config = dict(
    num_hidden_layers=11,
    hidden_size=128,
    experts_per_token=2,
    d_expert=96,
    hidden_act='drelu',
    balance_loss=0.00245,
    balance_bias=True,
    vocab_size=16384,
    norm='rmsnorm',
    optimizer='muon_variant',
    learning_rate=0.00952,
    beta1=0.9,
    batch_tokens=32768,
    max_seq_len=512,
)
Below are experts of layer 3 (counted from 0) of a mixture-of-experts language model. Rows are named router (the router's row for the expert), gate (a neuron's input weights, with its number), up (a neuron's input weights, with its number), down (a neuron's output weights, with its number) and show model dimensions 0-127. Each number is 200 + 20 x the weight over its row's rms, rounded and kept within 0 to 999.
Before each expert's rows: "comes before" lists some tokens at least twice as common just after its tokens as in all text; "comes after" lists some tokens at least twice as common just before its tokens as in all text. This comes from a sample of Wikipedia text that the model never trained on. Tokens count by the router's weight.

# expert 19
comes before: "0", "5", "4", "3", "6", "7"
comes after: " ", "–", "0", " (", "°", "^{"
router,226,180,217,238,216,189,176,235,204,195,176,205,199,183,190,189,166,216,194,183,211,213,175,187,208,191,161,191,205,218,172,212,183,217,218,197,198,250,179,220,185,174,190,205,203,200,181,227,182,233,156,203,209,181,187,190,210,200,209,194,231,201,234,203,182,196,233,205,176,196,234,214,195,188,185,188,205,192,170,182,183,217,160,187,197,175,199,176,202,178,205,252,184,219,197,180,214,189,195,215,189,190,155,253,215,209,203,199,201,199,193,236,198,218,194,175,203,218,195,176,190,248,230,196,177,195,195,188
gate5,171,171,207,195,213,218,159,227,206,214,197,207,177,191,192,182,182,188,186,223,174,171,204,190,254,189,184,197,175,151,229,223,199,182,210,207,199,215,213,178,201,203,216,191,209,205,192,178,194,236,183,212,197,208,224,196,185,212,189,231,169,213,207,188,192,211,200,228,181,197,215,204,188,183,181,199,222,189,216,177,177,176,197,210,174,156,222,201,200,206,181,221,219,235,182,166,216,203,221,216,151,196,218,216,188,179,214,177,184,193,219,208,218,242,236,196,209,186,202,187,164,198,240,245,204,196,215,214
up5,180,197,207,197,203,222,171,221,197,207,205,211,183,198,201,197,180,190,196,220,184,176,217,207,211,190,202,194,191,158,210,224,204,188,203,212,193,207,205,161,201,196,202,166,230,207,198,175,197,233,177,202,184,201,228,195,151,221,200,251,176,212,219,196,191,195,186,228,189,198,211,209,198,202,192,216,213,198,213,179,196,178,207,202,166,138,235,206,183,219,186,220,197,236,164,156,215,206,219,227,151,212,208,222,190,193,220,175,180,186,203,212,218,238,220,204,214,216,213,188,161,218,235,222,224,169,208,210
down5,203,194,210,227,179,206,205,208,202,215,218,202,215,222,180,191,202,167,174,201,192,242,179,195,219,167,203,203,243,237,211,202,192,201,205,195,206,189,221,197,192,192,181,168,186,205,147,205,213,192,201,195,179,178,184,138,230,195,184,190,217,196,204,180,236,221,188,168,182,199,208,216,200,197,218,187,212,213,190,204,213,176,202,184,237,204,194,196,227,192,244,203,190,159,216,194,214,221,180,236,244,196,171,220,238,215,203,195,207,188,166,192,213,145,174,213,212,188,217,178,211,201,198,222,180,199,200,196

# expert 43
comes before: "0", "1", "2", " |", "5", "4"
comes after: "2", "0", " ", "1", "9", "–"
router,244,192,206,209,209,183,185,221,238,201,172,234,194,173,183,173,182,240,206,175,210,191,152,181,193,187,171,210,223,176,160,188,177,211,232,220,186,213,180,219,196,173,196,196,218,204,189,232,191,189,181,200,216,171,192,197,234,164,256,206,203,189,169,206,173,182,226,251,160,190,230,208,186,192,186,217,209,191,193,211,197,214,194,192,218,178,186,190,225,187,213,198,186,202,187,204,198,191,199,201,216,194,189,154,222,204,200,211,193,234,199,201,221,209,192,206,197,212,169,181,209,211,230,211,193,189,200,174
gate5,232,180,219,220,211,145,204,230,229,203,208,235,190,200,184,183,194,210,191,197,204,221,197,171,184,184,216,196,214,197,162,217,209,229,231,204,213,186,203,212,202,191,160,209,227,167,189,251,211,187,181,194,230,184,204,224,243,172,219,210,203,212,198,212,154,185,197,236,190,223,181,212,173,219,190,171,213,204,224,217,195,239,191,211,202,172,181,174,192,197,192,182,202,196,171,209,214,196,183,199,184,165,191,177,233,205,229,186,179,240,202,175,207,193,204,216,172,193,205,181,214,188,208,196,216,203,223,176
up5,213,203,188,215,204,176,214,233,235,203,244,198,194,205,194,173,207,214,206,199,173,203,219,171,213,193,169,207,181,202,173,255,216,215,204,181,216,202,207,208,194,196,184,221,180,177,200,241,236,185,183,202,208,177,216,234,222,188,198,206,215,200,190,214,193,162,193,214,200,183,212,232,132,216,185,159,181,197,227,188,188,243,196,205,205,197,189,193,174,232,170,196,228,217,223,206,214,214,177,205,180,193,189,211,223,191,224,192,189,231,221,196,207,187,190,211,190,173,213,215,195,160,187,199,203,212,237,184
down5,191,202,186,220,197,176,185,189,213,187,186,194,198,234,141,175,179,228,208,198,205,184,189,176,254,169,187,193,198,216,239,190,244,203,157,194,220,213,197,237,215,252,203,194,198,195,188,177,215,191,220,190,192,196,209,213,231,197,222,199,206,205,214,202,198,186,232,214,205,199,176,205,211,223,178,180,215,191,182,195,215,190,190,207,205,206,183,236,223,212,173,173,207,180,190,216,155,183,207,192,210,208,179,226,211,233,148,234,199,225,232,203,214,198,169,203,222,179,182,193,196,186,193,181,209,212,206,197

# expert 4
comes before: " to", " by", " in", " the", " on", " that"
comes after: " was", " to", " he", " is", " and", " were"
router,210,204,230,202,239,154,182,200,202,212,203,230,173,171,189,189,211,223,217,175,209,217,183,178,199,226,176,199,201,147,166,219,173,197,222,171,202,217,175,209,212,190,204,184,195,195,212,228,188,204,176,208,198,176,212,226,201,212,238,206,229,199,202,195,184,188,208,224,188,210,200,200,179,200,173,180,225,220,171,181,186,209,197,145,215,181,201,192,226,195,204,176,151,217,181,163,238,215,225,199,182,213,189,205,213,200,197,203,185,230,185,227,192,213,197,190,183,213,173,177,230,191,208,163,168,205,188,191
gate9,229,183,213,203,192,145,213,219,217,220,173,154,216,215,257,193,165,209,227,189,195,229,178,240,167,218,194,187,192,208,217,189,231,197,205,209,222,188,198,196,194,196,180,161,234,192,246,194,212,189,195,215,190,210,181,185,206,212,225,196,251,221,223,169,166,199,187,227,200,201,231,227,194,210,212,205,236,212,210,181,184,205,192,228,183,202,237,191,233,183,206,189,187,210,206,209,196,182,217,205,167,223,197,229,169,209,201,210,201,197,190,208,178,197,169,223,216,200,194,201,210,191,206,195,203,212,211,189
up9,226,199,226,233,178,182,217,198,208,219,194,187,222,222,268,203,160,227,218,188,204,240,180,219,148,234,192,204,187,201,191,210,217,209,219,202,202,198,211,182,201,211,171,190,240,201,220,225,217,224,200,229,193,213,184,190,223,221,228,200,241,228,222,160,177,175,178,219,196,212,210,188,183,181,189,223,241,194,204,192,187,212,199,194,205,194,223,179,217,193,202,212,198,186,173,207,203,194,199,214,199,207,229,229,192,209,187,202,179,196,191,206,182,203,158,212,221,197,195,215,188,162,183,190,173,218,205,164
down9,202,201,195,242,181,197,204,219,212,215,203,173,230,200,184,165,176,197,196,176,168,211,209,208,236,206,165,176,210,196,186,211,221,202,203,231,179,227,166,167,225,215,174,178,214,196,210,231,197,206,234,202,211,203,204,201,184,209,226,221,211,207,163,179,170,184,191,190,203,166,188,196,201,227,176,241,233,197,220,175,208,174,221,190,201,188,157,208,199,231,224,210,205,201,194,205,173,193,184,226,172,177,202,184,177,183,200,207,205,205,180,201,205,210,195,189,219,220,186,192,169,159,140,232,210,208,211,200

# expert 15
comes before: " of", ".", " |", " |\n", "%", " in"
comes after: " the", " a", "5", "4", "3", "6"
router,226,199,215,263,201,184,180,216,231,192,193,237,191,178,197,138,181,222,219,204,194,209,188,175,193,212,156,239,189,198,188,183,166,208,204,196,181,216,212,243,222,176,204,194,195,192,197,214,186,212,155,219,209,191,205,200,212,189,227,203,217,225,173,175,184,172,239,213,204,194,223,203,206,211,150,198,222,192,211,197,193,207,209,182,212,200,205,213,192,192,201,208,188,188,174,181,189,179,223,229,220,179,217,192,192,229,170,204,191,200,202,225,208,228,188,217,183,222,158,180,206,208,204,179,185,223,182,183
gate55,221,203,205,202,233,228,199,226,211,218,171,209,153,195,209,181,198,192,201,194,201,228,225,209,211,175,181,196,220,181,190,203,169,203,220,209,180,225,229,201,196,182,198,209,196,207,172,196,219,199,163,222,180,203,146,229,214,158,182,195,195,205,222,193,167,198,185,178,209,211,168,193,231,199,221,208,198,153,198,208,228,208,184,215,161,186,225,208,199,192,237,187,195,206,192,168,218,208,227,174,215,146,196,195,178,201,203,217,204,188,195,186,203,205,189,219,178,218,139,186,220,193,183,197,224,190,183,185
up55,237,207,186,198,212,223,189,211,215,250,167,211,187,196,212,191,205,208,202,186,175,205,226,224,174,161,180,186,192,224,174,206,158,208,207,201,194,241,216,204,185,190,218,194,171,196,165,180,228,209,181,203,200,212,153,235,215,166,203,185,186,198,228,206,186,191,186,191,210,215,181,191,214,199,218,192,192,164,182,191,220,214,178,221,171,177,217,221,169,218,221,207,196,204,210,152,208,216,231,171,198,162,190,205,208,194,210,237,210,186,204,198,221,212,199,243,207,226,168,205,200,220,203,237,209,189,194,214
down55,214,186,202,151,174,224,163,217,203,214,201,214,187,196,176,207,193,196,227,160,245,228,204,200,213,201,205,235,184,197,198,187,182,195,196,203,196,213,214,186,180,208,185,200,211,217,184,198,228,193,167,194,187,215,170,181,209,198,188,191,221,208,211,184,204,201,200,155,210,222,169,179,191,162,185,242,202,200,241,205,221,191,203,209,218,207,207,213,206,193,210,213,231,192,191,145,181,179,227,178,235,199,171,207,211,236,205,214,181,187,161,202,212,163,198,160,201,238,178,209,190,195,211,214,211,205,179,235

# expert 1
comes before: "9", "8", "0", "7", "5", "6"
comes after: " ", "0", " (", "–", "/", " $"
router,234,203,183,198,223,196,180,223,215,191,192,197,180,175,201,189,177,196,204,178,188,197,185,198,197,208,144,206,183,153,172,202,194,198,247,187,197,226,167,199,225,190,203,212,194,232,218,212,169,219,171,214,186,177,211,198,178,206,189,221,188,225,146,199,190,191,224,222,184,193,202,194,198,212,153,209,214,192,172,193,146,210,229,180,201,196,209,183,185,172,213,182,171,207,194,206,197,211,202,199,191,179,230,168,213,184,206,232,200,215,176,232,182,213,200,183,205,207,192,177,208,206,239,227,193,222,190,162
gate4,180,211,221,215,176,195,210,200,213,198,193,193,204,191,271,182,195,218,240,186,195,215,203,197,175,173,174,207,192,215,206,180,205,174,193,197,196,205,178,216,197,198,182,192,229,204,214,199,199,223,201,215,203,180,199,213,176,174,176,177,158,228,184,207,170,209,239,211,228,198,188,190,212,224,215,155,197,181,217,198,196,227,213,189,225,184,225,147,208,171,214,178,172,187,213,232,232,205,191,215,177,211,187,196,212,220,204,196,218,161,225,172,192,186,184,189,209,248,189,199,231,163,209,191,186,194,185,197
up4,189,219,201,205,208,167,197,205,187,219,205,191,212,193,277,188,195,199,257,208,187,209,214,207,181,182,183,201,173,206,208,191,219,192,210,208,192,221,178,204,215,191,195,185,242,207,216,188,216,217,209,205,199,161,221,181,186,179,183,176,175,227,184,220,177,189,221,214,193,226,198,187,220,215,221,147,201,177,204,190,206,210,214,210,237,187,228,154,178,206,211,205,179,192,218,214,212,196,204,230,175,206,176,193,188,188,216,180,206,195,232,167,202,167,163,213,224,199,196,188,223,170,225,189,203,160,204,197
down4,172,227,176,225,184,196,192,240,200,188,245,205,177,196,199,185,205,197,188,189,181,192,198,198,220,209,206,189,179,193,184,205,230,227,218,205,189,203,263,205,194,196,197,206,210,169,140,209,219,186,202,199,187,191,177,203,195,210,186,249,163,203,178,209,216,160,196,198,165,208,208,209,242,206,206,197,209,219,192,177,189,211,218,211,189,171,210,183,205,167,194,190,264,209,193,168,187,209,201,194,204,181,206,167,199,212,200,204,211,205,201,195,171,188,219,199,229,193,206,230,162,219,221,199,207,238,213,176

# expert 50
comes before: "1", "2", "0", "born", "8", "3"
comes after: "2", "1", "6", "8", "3", "\""
router,195,169,211,215,232,194,201,233,252,191,194,231,182,187,180,187,155,202,210,176,202,195,191,204,181,172,186,178,235,179,171,213,178,204,208,203,159,239,187,216,216,171,186,181,197,212,202,177,205,172,191,204,206,186,204,194,175,196,228,211,182,200,205,218,176,170,201,198,166,206,225,204,204,198,156,206,186,199,209,192,185,217,176,199,180,184,187,186,234,204,213,203,172,208,207,166,154,204,217,203,227,190,180,185,217,205,177,201,198,186,191,229,177,219,215,186,156,206,201,175,201,197,231,199,192,217,192,143
gate4,189,223,165,225,170,184,194,208,216,210,187,191,211,205,223,204,217,200,178,179,210,169,133,184,213,214,215,191,233,235,184,182,140,198,205,204,204,217,204,194,159,200,208,180,201,178,180,167,207,230,203,192,213,190,198,199,215,211,214,206,181,185,180,184,200,177,220,209,177,205,237,196,232,207,246,195,187,198,196,201,214,193,206,214,221,228,217,209,197,214,188,192,202,204,176,197,176,200,205,190,233,207,188,200,208,172,194,221,213,161,191,184,235,180,186,215,221,174,217,221,171,156,189,191,165,168,180,202
up4,194,237,186,188,182,210,184,215,238,208,224,221,192,232,222,220,228,199,178,158,229,201,166,180,204,210,235,199,211,183,190,199,155,193,195,202,202,219,210,200,159,194,230,207,236,175,182,188,214,247,178,203,193,214,202,214,175,214,207,207,168,186,190,173,200,180,219,200,184,189,227,176,238,231,204,220,176,189,193,192,203,198,191,192,200,208,189,212,203,216,171,194,230,176,213,192,155,208,206,214,250,227,196,196,209,194,188,210,187,190,199,193,232,191,200,233,196,179,205,230,199,212,181,190,153,183,175,211
down4,197,179,206,202,196,211,195,175,195,205,222,212,188,182,209,187,178,213,244,185,179,222,213,191,198,197,174,178,196,151,191,171,250,211,225,184,235,236,171,205,187,212,180,164,196,226,197,191,194,185,237,192,187,205,220,178,170,191,188,181,217,171,191,200,182,179,207,186,177,157,184,201,171,209,226,187,219,199,216,216,191,222,207,211,191,202,193,183,208,190,207,222,173,207,200,173,182,147,211,210,224,191,163,200,207,181,209,220,225,196,179,191,203,221,181,164,191,213,187,193,176,196,237,197,236,171,216,232

# expert 7
comes before: " ", " —", " \"", " W", " +", " −"
comes after: ")", "0", "3", "6", "4", "5"
router,243,185,179,211,204,191,180,226,226,207,183,226,206,190,213,181,194,208,177,179,175,205,183,184,218,218,195,198,210,173,228,164,176,242,225,188,206,206,167,198,184,193,218,171,201,204,218,217,176,197,145,201,184,182,209,204,192,208,206,199,205,252,201,213,190,184,215,215,182,197,187,189,173,202,184,180,205,188,157,183,179,219,199,191,209,190,169,206,217,174,201,214,170,225,207,167,191,225,222,210,205,156,179,217,196,213,217,199,188,204,184,216,223,209,193,193,182,222,181,171,182,225,219,172,180,232,198,142
gate3,217,185,191,204,181,174,193,179,243,221,187,179,210,194,192,211,174,189,195,194,219,194,161,205,232,193,181,204,194,205,203,188,176,200,215,199,171,190,179,245,178,203,223,199,217,209,201,194,205,163,217,222,176,187,202,202,193,174,220,194,175,175,209,252,184,265,195,190,215,195,206,197,194,206,219,230,189,210,199,187,199,204,180,246,186,219,221,235,189,181,212,212,191,199,222,213,197,164,196,218,212,183,178,184,194,161,188,218,237,196,224,214,210,175,172,236,197,214,201,201,186,205,231,206,195,231,152,186
up3,197,189,173,193,187,187,186,176,239,215,168,162,210,165,206,175,199,181,195,199,239,201,171,188,230,204,190,185,192,214,191,195,174,208,207,180,162,201,174,244,196,219,216,196,208,212,215,192,198,178,209,214,187,182,197,199,201,186,227,191,188,182,214,250,202,243,225,201,207,207,209,196,199,213,207,207,188,228,191,182,196,217,187,227,170,210,198,237,176,185,204,217,170,200,214,212,199,175,201,224,202,181,189,182,182,177,166,213,234,221,243,217,203,178,170,210,195,211,190,178,206,184,224,201,197,241,139,194
down3,205,222,187,213,192,167,197,205,235,234,212,189,212,210,207,219,230,210,226,172,223,210,177,181,234,161,214,224,231,212,181,200,182,216,177,217,198,188,238,171,190,185,209,208,214,186,200,261,202,215,240,235,182,183,202,193,191,192,207,226,210,203,186,223,212,229,215,161,194,227,175,199,206,208,200,221,191,187,206,213,209,161,209,199,182,173,221,188,201,219,197,186,200,195,192,186,199,175,201,163,207,224,231,210,191,194,203,215,169,211,207,194,215,184,218,243,194,185,215,196,160,159,209,234,182,212,195,179

# expert 48
comes before: " |", "–", ",", ")", ")\n", " |\n"
comes after: "1", "0", "2", "9", "8", "7"
router,219,214,194,236,202,167,200,204,211,209,194,213,173,178,222,162,189,201,177,192,176,196,170,185,150,200,182,197,190,198,160,203,179,212,200,185,173,211,192,227,170,180,209,194,185,199,212,205,186,186,162,223,209,198,214,195,206,193,241,174,211,207,188,214,224,209,257,214,213,217,236,191,192,180,180,197,209,182,176,167,192,196,174,160,192,199,165,201,193,176,187,166,205,217,187,181,213,201,214,183,215,159,207,215,184,183,197,197,226,209,189,213,207,219,194,189,124,207,209,181,212,191,203,190,172,195,206,189
gate4,224,206,182,168,183,211,183,191,222,224,208,229,182,218,184,183,209,225,167,157,185,206,150,242,191,257,190,207,193,180,184,219,182,192,228,164,186,225,222,160,178,189,172,196,197,226,173,205,201,218,200,213,207,205,179,203,190,188,223,198,208,221,183,219,196,187,215,207,197,160,214,194,184,175,222,212,207,174,199,228,181,192,177,243,188,194,204,177,187,191,160,218,171,224,180,189,222,177,202,214,204,207,218,225,232,205,212,190,232,198,211,196,228,221,195,195,195,199,192,208,176,177,187,224,188,203,210,183
up4,212,187,182,179,210,221,194,180,214,224,191,219,186,189,188,200,215,208,152,176,173,206,172,239,180,241,200,230,199,186,201,216,167,201,230,218,178,202,217,154,171,177,158,185,192,200,179,187,186,210,197,196,196,202,178,204,193,177,209,198,224,228,191,199,202,191,220,218,191,180,204,204,188,188,211,204,233,167,179,222,161,176,181,243,200,180,199,165,203,220,159,200,186,231,198,202,214,192,211,205,213,216,213,224,227,210,219,208,229,169,191,197,203,225,194,187,188,184,205,206,190,165,186,253,191,193,223,175
down4,180,223,201,187,201,241,187,189,158,174,188,154,213,197,180,194,210,196,195,197,205,195,193,186,184,201,193,207,214,202,200,211,227,213,186,192,208,223,185,194,196,195,237,173,220,189,204,173,202,182,212,199,220,180,229,205,183,232,227,198,197,187,161,235,210,201,192,171,212,174,208,180,182,262,239,218,206,159,218,152,171,211,197,208,191,196,203,215,206,198,145,200,238,219,198,240,199,233,214,214,215,194,188,166,214,195,201,190,205,198,199,190,203,213,181,189,196,174,197,199,212,197,244,183,208,189,233,188

# expert 12
comes before: "9", "8", "7", "6", "5", "4"
comes after: "1", "9", "8", "0", "7", "6"
router,207,222,231,198,243,193,184,196,227,201,159,230,207,177,185,186,182,211,190,214,169,197,175,171,198,186,159,227,235,179,192,205,172,211,164,208,151,221,177,199,219,184,211,163,166,203,203,233,197,200,178,220,205,202,205,223,166,218,224,211,200,205,202,175,189,194,195,226,195,223,233,185,210,200,188,209,186,206,210,186,172,231,175,178,241,165,209,199,207,196,216,173,169,196,199,192,212,198,182,212,209,180,185,195,175,186,179,209,183,207,201,237,201,210,204,165,209,207,186,162,212,220,230,196,177,192,198,188
gate5,179,229,196,222,187,200,190,200,207,177,208,176,144,213,199,184,193,218,211,252,212,171,186,215,207,208,218,171,185,202,188,223,192,219,198,211,180,187,199,176,192,179,223,151,202,202,201,202,179,201,211,206,206,192,181,215,211,204,212,210,180,187,193,213,205,206,222,206,198,214,252,215,237,199,210,233,191,193,228,230,212,191,185,185,222,189,166,181,183,178,222,189,201,144,170,202,203,166,216,233,224,199,192,202,242,210,201,200,169,228,178,236,221,205,218,162,185,182,185,223,170,186,191,199,183,201,202,197
up5,202,212,206,215,210,199,211,215,217,173,207,172,144,193,200,175,192,213,225,250,243,169,174,233,223,229,223,187,204,190,197,219,200,236,198,225,182,182,198,165,209,181,210,156,210,223,210,212,193,195,204,200,195,184,179,232,201,215,210,213,187,180,197,218,217,202,230,210,212,202,223,223,237,190,214,215,185,211,209,220,230,193,187,203,221,220,166,169,180,186,223,185,198,169,173,220,187,157,180,221,230,188,191,209,237,212,205,191,187,206,168,235,226,201,216,185,191,183,185,207,192,208,174,203,185,203,197,199
down5,203,209,213,182,211,185,180,238,192,208,149,235,183,185,236,210,200,216,196,168,178,203,239,213,173,195,162,180,196,215,200,221,216,205,189,206,218,229,171,226,211,180,230,213,198,193,170,161,208,205,184,165,188,210,198,174,206,236,193,212,178,185,212,178,198,219,202,208,198,182,195,206,198,186,193,181,204,231,213,201,180,223,187,202,208,163,221,206,182,198,192,206,177,192,224,198,215,222,204,174,173,206,186,144,213,229,193,211,213,209,186,206,191,248,212,185,233,189,220,193,172,195,225,215,241,174,205,179

# expert 26
comes before: " a", " the", " York", " States", " as", " well"
comes after: " as", " was", " is", ",", " such", " known"
router,210,199,231,223,205,188,173,212,237,166,192,197,170,148,183,152,188,237,207,199,180,183,169,163,186,199,209,208,191,181,187,199,183,231,202,200,169,224,181,224,203,194,221,169,196,235,246,203,169,221,179,196,195,190,218,184,187,158,234,207,209,193,222,206,189,196,203,220,184,201,229,203,202,217,186,198,217,181,166,189,161,204,176,173,194,178,185,189,218,194,219,206,192,194,201,188,201,199,193,209,220,170,209,188,187,196,200,189,176,205,199,222,227,219,204,204,188,210,183,207,220,235,210,185,153,228,187,173
gate7,216,192,151,225,242,211,189,204,255,217,197,217,185,211,176,220,203,180,193,206,175,211,231,173,222,201,207,216,179,203,196,217,212,180,185,213,197,163,201,199,197,194,156,183,187,192,184,189,152,223,170,199,167,222,201,186,175,222,228,183,200,193,236,197,211,160,188,204,189,167,204,225,179,225,203,262,197,190,217,194,204,197,231,198,204,204,192,194,228,213,205,204,188,176,221,210,190,217,226,211,182,193,191,220,224,183,167,166,192,228,214,206,182,209,202,177,199,227,203,190,204,201,203,184,208,204,190,235
up7,210,191,177,220,240,206,184,184,223,211,185,211,211,215,181,207,209,188,202,249,173,221,223,164,218,188,219,224,191,205,172,205,209,197,182,225,218,152,195,211,193,186,161,189,188,167,202,202,149,211,182,210,185,213,191,183,171,236,241,181,221,206,259,189,201,180,191,209,210,171,206,211,188,219,175,238,218,192,222,180,195,194,217,202,198,206,202,197,216,216,208,201,171,179,191,211,192,207,227,208,201,192,194,225,236,181,164,176,196,221,216,207,172,199,226,205,218,225,204,202,207,208,205,194,202,215,176,240
down7,228,210,204,215,196,217,226,208,183,191,214,225,181,172,219,204,227,212,214,200,258,209,208,182,184,189,194,237,206,176,213,208,241,166,244,225,211,196,222,214,201,182,177,195,188,163,204,237,194,192,191,192,196,165,228,204,195,199,188,188,216,184,177,172,187,213,189,188,214,186,178,195,202,207,216,192,184,227,201,220,199,204,210,148,186,213,172,222,217,185,195,199,223,202,178,190,158,226,222,211,186,234,199,179,213,212,182,161,198,179,164,208,184,215,215,184,180,214,198,226,188,203,178,170,189,206,194,155

# expert 42
comes before: " ", " the", ":", " to", " his", " March"
comes after: ".", "-", ".\n\n", " on", "3", "5"
router,205,215,217,236,213,178,185,219,199,198,178,224,198,170,197,188,175,189,184,195,202,192,186,183,177,175,192,208,223,202,177,222,177,221,198,203,183,201,208,227,209,158,170,181,191,190,221,223,154,233,154,210,209,201,198,208,194,182,219,190,186,190,194,194,171,206,211,211,161,212,219,187,190,206,169,192,206,164,217,195,168,189,204,204,197,191,163,184,222,167,185,209,167,218,208,203,200,183,275,189,198,161,227,172,201,207,206,205,178,185,185,221,218,194,229,198,197,235,204,182,216,205,219,198,154,197,195,189
gate17,215,222,205,183,183,197,220,206,215,189,185,162,200,185,170,156,189,187,187,212,210,208,222,201,231,211,163,201,195,211,197,179,220,213,220,215,207,194,171,190,182,211,185,173,218,188,178,196,184,186,168,202,193,188,215,240,172,200,213,220,201,204,189,195,195,195,250,181,208,197,175,219,181,176,191,218,214,176,210,208,223,216,169,199,203,205,210,202,203,188,208,193,196,224,216,176,219,181,223,171,170,187,196,190,224,216,194,199,209,194,220,240,230,144,218,194,191,160,220,170,215,180,218,221,197,221,271,201
up17,213,209,219,198,209,233,198,232,222,203,188,165,197,180,195,170,175,214,182,214,231,208,208,186,181,213,179,187,198,199,196,177,205,205,227,203,222,183,159,159,190,206,182,196,217,181,178,201,219,174,163,221,190,187,199,202,178,205,182,228,177,190,187,207,199,167,226,191,183,192,214,207,189,208,202,219,207,158,185,186,226,216,172,191,171,218,214,213,210,210,187,186,223,209,200,177,218,224,219,181,184,202,208,182,222,199,184,189,222,188,218,214,227,138,217,186,190,156,196,174,168,170,209,224,197,196,259,178
down17,177,169,135,188,191,191,191,169,193,179,222,180,185,225,166,209,216,197,212,187,210,203,225,209,214,233,191,164,217,187,190,200,200,223,212,182,196,175,227,220,224,225,205,183,187,221,209,174,175,164,212,204,218,188,194,186,216,200,183,194,219,193,222,213,234,181,195,216,209,197,222,237,175,227,187,233,206,211,182,189,185,203,190,204,205,159,192,177,238,202,221,198,224,237,223,236,207,203,201,191,199,241,205,206,177,201,211,228,177,203,225,189,193,192,194,154,192,202,205,204,235,188,212,170,216,225,204,223

# expert 2
comes before: " |", ".", "–", "0", ",", "th"
comes after: " ", "1", "2", "3", "–", " ("
router,244,185,182,250,211,190,196,246,221,205,207,219,207,181,190,187,184,203,190,174,206,178,203,207,227,212,176,203,186,183,196,172,180,249,188,211,191,204,188,217,174,162,188,166,193,190,213,225,183,178,169,201,218,169,206,189,198,189,214,218,221,201,180,221,167,176,213,194,204,200,241,183,167,190,193,210,202,202,191,195,191,234,225,207,207,169,185,169,176,201,173,148,176,203,208,178,208,207,210,194,193,182,173,218,201,201,174,211,202,209,188,233,199,219,167,183,184,208,197,161,196,220,239,191,172,207,193,192
gate4,188,252,187,227,203,192,194,218,248,191,197,234,168,223,207,215,206,207,212,175,228,182,184,214,206,243,186,212,197,197,210,211,250,175,212,197,177,211,221,216,178,196,217,181,173,200,219,181,215,216,197,224,151,173,191,210,191,186,196,195,182,163,198,209,192,230,173,185,212,224,208,218,217,190,205,202,195,206,183,186,198,199,216,191,227,227,186,200,258,187,176,186,210,198,248,224,219,180,193,216,196,221,202,202,227,188,214,202,205,186,190,208,233,218,187,173,178,166,224,213,182,211,211,181,188,181,219,188
up4,171,222,168,211,206,193,190,226,221,199,198,213,165,211,225,201,214,208,196,164,238,187,176,194,223,245,202,210,201,185,225,189,224,189,213,210,175,215,226,211,178,191,215,176,173,188,227,176,222,205,183,217,155,143,191,210,195,183,205,203,187,169,189,218,181,232,189,191,206,207,226,187,214,182,201,214,196,187,170,171,205,229,229,205,211,209,188,201,266,182,166,177,199,205,242,188,221,198,204,196,188,201,201,198,226,199,221,218,210,189,196,216,208,195,169,177,192,176,224,193,180,217,203,188,206,174,219,186
down4,190,193,189,172,240,189,223,203,203,223,201,191,224,227,213,186,219,222,222,202,203,233,242,176,221,196,177,234,212,202,167,190,171,184,218,169,198,182,201,157,189,200,189,151,260,163,211,201,195,215,183,222,237,186,200,201,183,198,202,225,197,182,214,186,211,171,204,208,205,180,188,198,185,205,225,164,199,227,184,187,212,221,201,204,211,182,217,199,180,234,154,197,173,201,192,191,189,209,158,213,179,202,210,228,221,201,213,203,184,231,185,220,210,211,225,219,182,210,198,208,174,213,218,219,181,187,209,213